{
  "d_expert": 96,
  "normalize_top_k": false,
  "init_std_router": 0.0321,
  "vocab_size": 4096,
  "norm": "layernorm",
  "train_tokens": 718500000
}
Below are experts of layer 9 (counted from 0) of a mixture-of-experts language model. Rows are named router (the router's row for the expert) and show model dimensions 0-255. Each number is 500 + 50 x the weight over its row's rms, rounded and kept within 0 to 999. Numbers have three digits each.
After each expert's rows: a language model's description of what the expert responds to. This comes from a sample of Wikipedia text that the model never trained on.

# expert 52
router:559498500481535368581464430454449515435526501404405432570495563532415384495561545406475512413541479501499469452490560502488521421375444475551480560575456483507554510515432533423491511472503446431523577438469472494509562552545508500531423505534542485567464436503464481578472399487520496374495578460524539518430460513571415531524554435613476524502532460551505468542492470493475465537454513447483544362499463454525498447544487503526541498477425470477569596476530459524458502441567515460533519579476560584532500525483437467532579556496471557551520525494541446489436491422581448454582468443484448544447439490449448533477468467565448569599574468527615397538537569442503573542606499480486546499539498530457561551475480534569481522574447516458508588491524472532475460512457503
It responds to: Table cell delimiters. Pipe separators, numbers and header words in wiki tables of votes, squads and standings, such as |, Votes, %, Candidate.

# expert 50
router:544580453474530445458449519530501517518489472472492482520520491508479496467518507527510450399381497529457487507481525566522489416506526556572517548545560476492541505565510472467479579571520474451638508397451505485530455526581434514535510509519453503497440537468499440499436553452426570437495491488475527529491555492590442577541575452561429493424532486491488463495528543429537565476460497476555462505465528502513419462543393468451485492574490491581537435564503544458620564571514609470439516464531411398542367518508445452518555528564436469406482555574550486569532517475482462469441461514465462511411446430515473419510451503477515572431503476598456512550386448470492484399624591505550524535462570507637516444478488484595505463467522391564512399500479571540459536483504489
It responds to: Table cells and ratings. Table pipes, commas, colons and digits in dates and times, plus media reception words like ISBN, aggregator, Professional ratings.

# expert 44
router:517512412417497499477499517484519578565358609489501542479474551457414495578515488386490540448478438504490484396478540468496563555523476434454424461541537443362483594521437467524488603478510469531510489614534526479427479481456459478445531472491491472542578536534490549455511444495558473518552512402534434614467515492474560547487511481625476482482516447473529478493484540501455482504541556538566493437509509514459477464486532447544435546453506538494394562465396554503488506454468477580473548518473552500488557486510508634573442590483506428533412479529561564456466516571523532520446476541495472474510413484483499503509594503477576443448512620448570554482518562482493539518357550495477384470476448513471536456550510521530503522440481508515611607569550576436562525525422471
It responds to: Roads, railways, geography. Word starts in road, railway and geography text, especially j in junction, plus Railway, route, and river names.

# expert 46
router:442535489488442533421496564420526503429508559438451490474511472416408489462512523536422485567422584490551547422568416448542440455521542461398507469600550485434449613490444483479497516532584473443521537512520597557462533524514456498377549608580496516434504561545529564546555462526560494527491524484492437526569533456505460541457461582519487541566470516527419545501472423492406491470530433501445532491434506467483558475411581544444527465616535546413595477469514445498382487430478546540517515550525554528492574538486569540559420546448534442502479507487544575490462443500430519511479480495455556497465525471464427482528563490463397424513449566480455543421504445499488456547442498499576548523587566441520421529447536483598488497548464472560523536562505508454548413455485617
It responds to: Chinese and Asian romanization. Pinyin and other romanized Asian name pieces and CJK character bytes, such as Xiu-ying, Qing, Hanyu Pinyin, Hong.

# expert 51
router:467522558458493450530467397584481490541515588540593526372515440471529497494599566571497549421486410475475456493482528519536534495496496529486496562539431465563515468522523465439590424550557503539614537451558508466559541514497449550480553515530466517527477465519490524478478519509454591464479440481473493422474543453523539546456519457486458442542357439374400565484500512525512517532494518434554536495480556424478521415543624450535509499459506494520392412485507489443528516475499527607435532481530506521455526531554429503478546548583478501520490579522595411608503527565454493513455612481422493450474481415414504468543533463493614540547564466555464574566448528481449554579492484432489521541523536479513469577521497470446478534476434504444427461405497602434431495555563410
It responds to: Joiners in lists and tables. The and, comma, semicolon or table bar that joins items in lists, scores and tables, such as 1991 and 2015, or | Yes.

# expert 41
router:447525520548477436501475509421535561461526517451387534432485440523449604550446467462502478530495512466580526449507550442570399482474539403520482457481472531510589516563526556451489541497538562522455532520471521452470422487479465566566504504506493453553441606559442447438608548528486605450471537573472493465518528423506399556478481474579483584533450536540560493498554552558457445506532517495475459424532486588495543474487520480506482504525499481450479493402548445534402521455450558545448494504481465497495480552497533432535619468398453586529517531436536561430419402457412482422529400549533632550492563483586451478431493544506521508569452483551511497549515452570477543514636541538429463488567533499549509594460455587572531517524472491477393520475433497463458474512406551
It responds to: Country and team names. Country names, codes and Arabic or Asian name pieces in sports tables and results, such as Pakistan, ITA, Ira-q, Os-aka.

# expert 23
router:510503529544537522461556514488517509510590525466498495578473464450444518512486544495405492490479521452482453502517454510422550509507515457522584507502577470595434522475454502581486513519485536486432459584458514528494427447622384508527536448541459490369481604551517501499508599460474579495408470471571493497621539542463545456539513486528540491451463427413464499497488437421538564408476456522517525498565457498479498538383499538562394528439513535555406473627455467475470558444493487514479463586454572597428552453507590509556500515545600409484449569481484495508461510462536508514545561393523464558539502514534492435512540548550538480529543478534476467455600483494468486566571416495566523448495450548489385457528493509452488490423594614394475557568455419498544498481416515
It responds to: Mid-word fragments. Middle pieces of long words and foreign names, such as esp-ion-age, pen-ins-ula, intr-ins-ic, and Polish or Turkish place-name parts.

# expert 36
router:590549492515479427481469508459433520523491507460529535508488487466457529594467550504503542541443493500416486494491474553543435511527526510513480432621473533450486480588412463572489521392534447474522528530517488494467500559459475516545539462568517578457531557517593557504490625515447484501486488446541466555458475449458433494444542488579474454486488501511531533450502426481418486358519504532432413452576520493512491444514454502505449497572468518537524564503491390527464580579562579504519409510504608489540537536431480479458579562479477432500508540409528495468422402449439473596425606565472583464491492432481499473467518412555588469511467520412579496486432478493406548555451471416439543484511537511531589485467515564624426530544428440458572520522545615440589562463458515
It responds to: Capital letters in codes. Single capital letters inside abbreviations, country codes and names, especially M, as in UMA, HMS, OMN.

# expert 16
router:550535472466524462472554462445511533505468570526419489482524482491451538562402604533516550477531526498572544496443578471446543572534517508470484498529488482474513492491466512496529475471496427501529510517632518558421453461582449501377502414423477432434512492494527508572525503391538530494432493541568410542486479479453562530495529509602466583437437453514577496479463476424490543533466474464500523471528501546533501536406483466425508531359449462481408402497398540525609563566509422564521448589426504558476550491510509502479436600444494535548480538536505527489475557533565470498544582548511405447497505506474518397485537501613625491511411538479535526371526401455534497573484442440489498453487542501554560533542498582487506507456622486434566519550424464485535461481421476
It responds to: Mid-word syllable pieces. Word pieces inside common words after an initial letter, such as aut in nautical, it in heritage, hospitals.

# expert 38
router:511537498515469485406463628495545470418622458416433497491565501462453500471569486538465525615388552432511575488538419454575398531483551464435529464513502567486468592480485524528477493450556490443436635507476587553488505512500454588460547597596493531479466515464530552544552447538516535450522479475471468497550497474513437539576497603449541510514443481527495577493493428491453524441491401541465507439414513489499541449467571524440575441538542465376565542473439533501391504551484479525452535531530513575476554460489555534598466513421502539540467578484526512453453445492438530542476492492472587502505555492521430491530522514426472459445448469598446542562508395479451405495549488474545506522588567450519474594469440502558574509528526438512471493523434486470616461457446541
It responds to: East Asian names. Chinese, Korean and other East Asian names and script bytes, such as Jung, Chung, Han, Hong, China.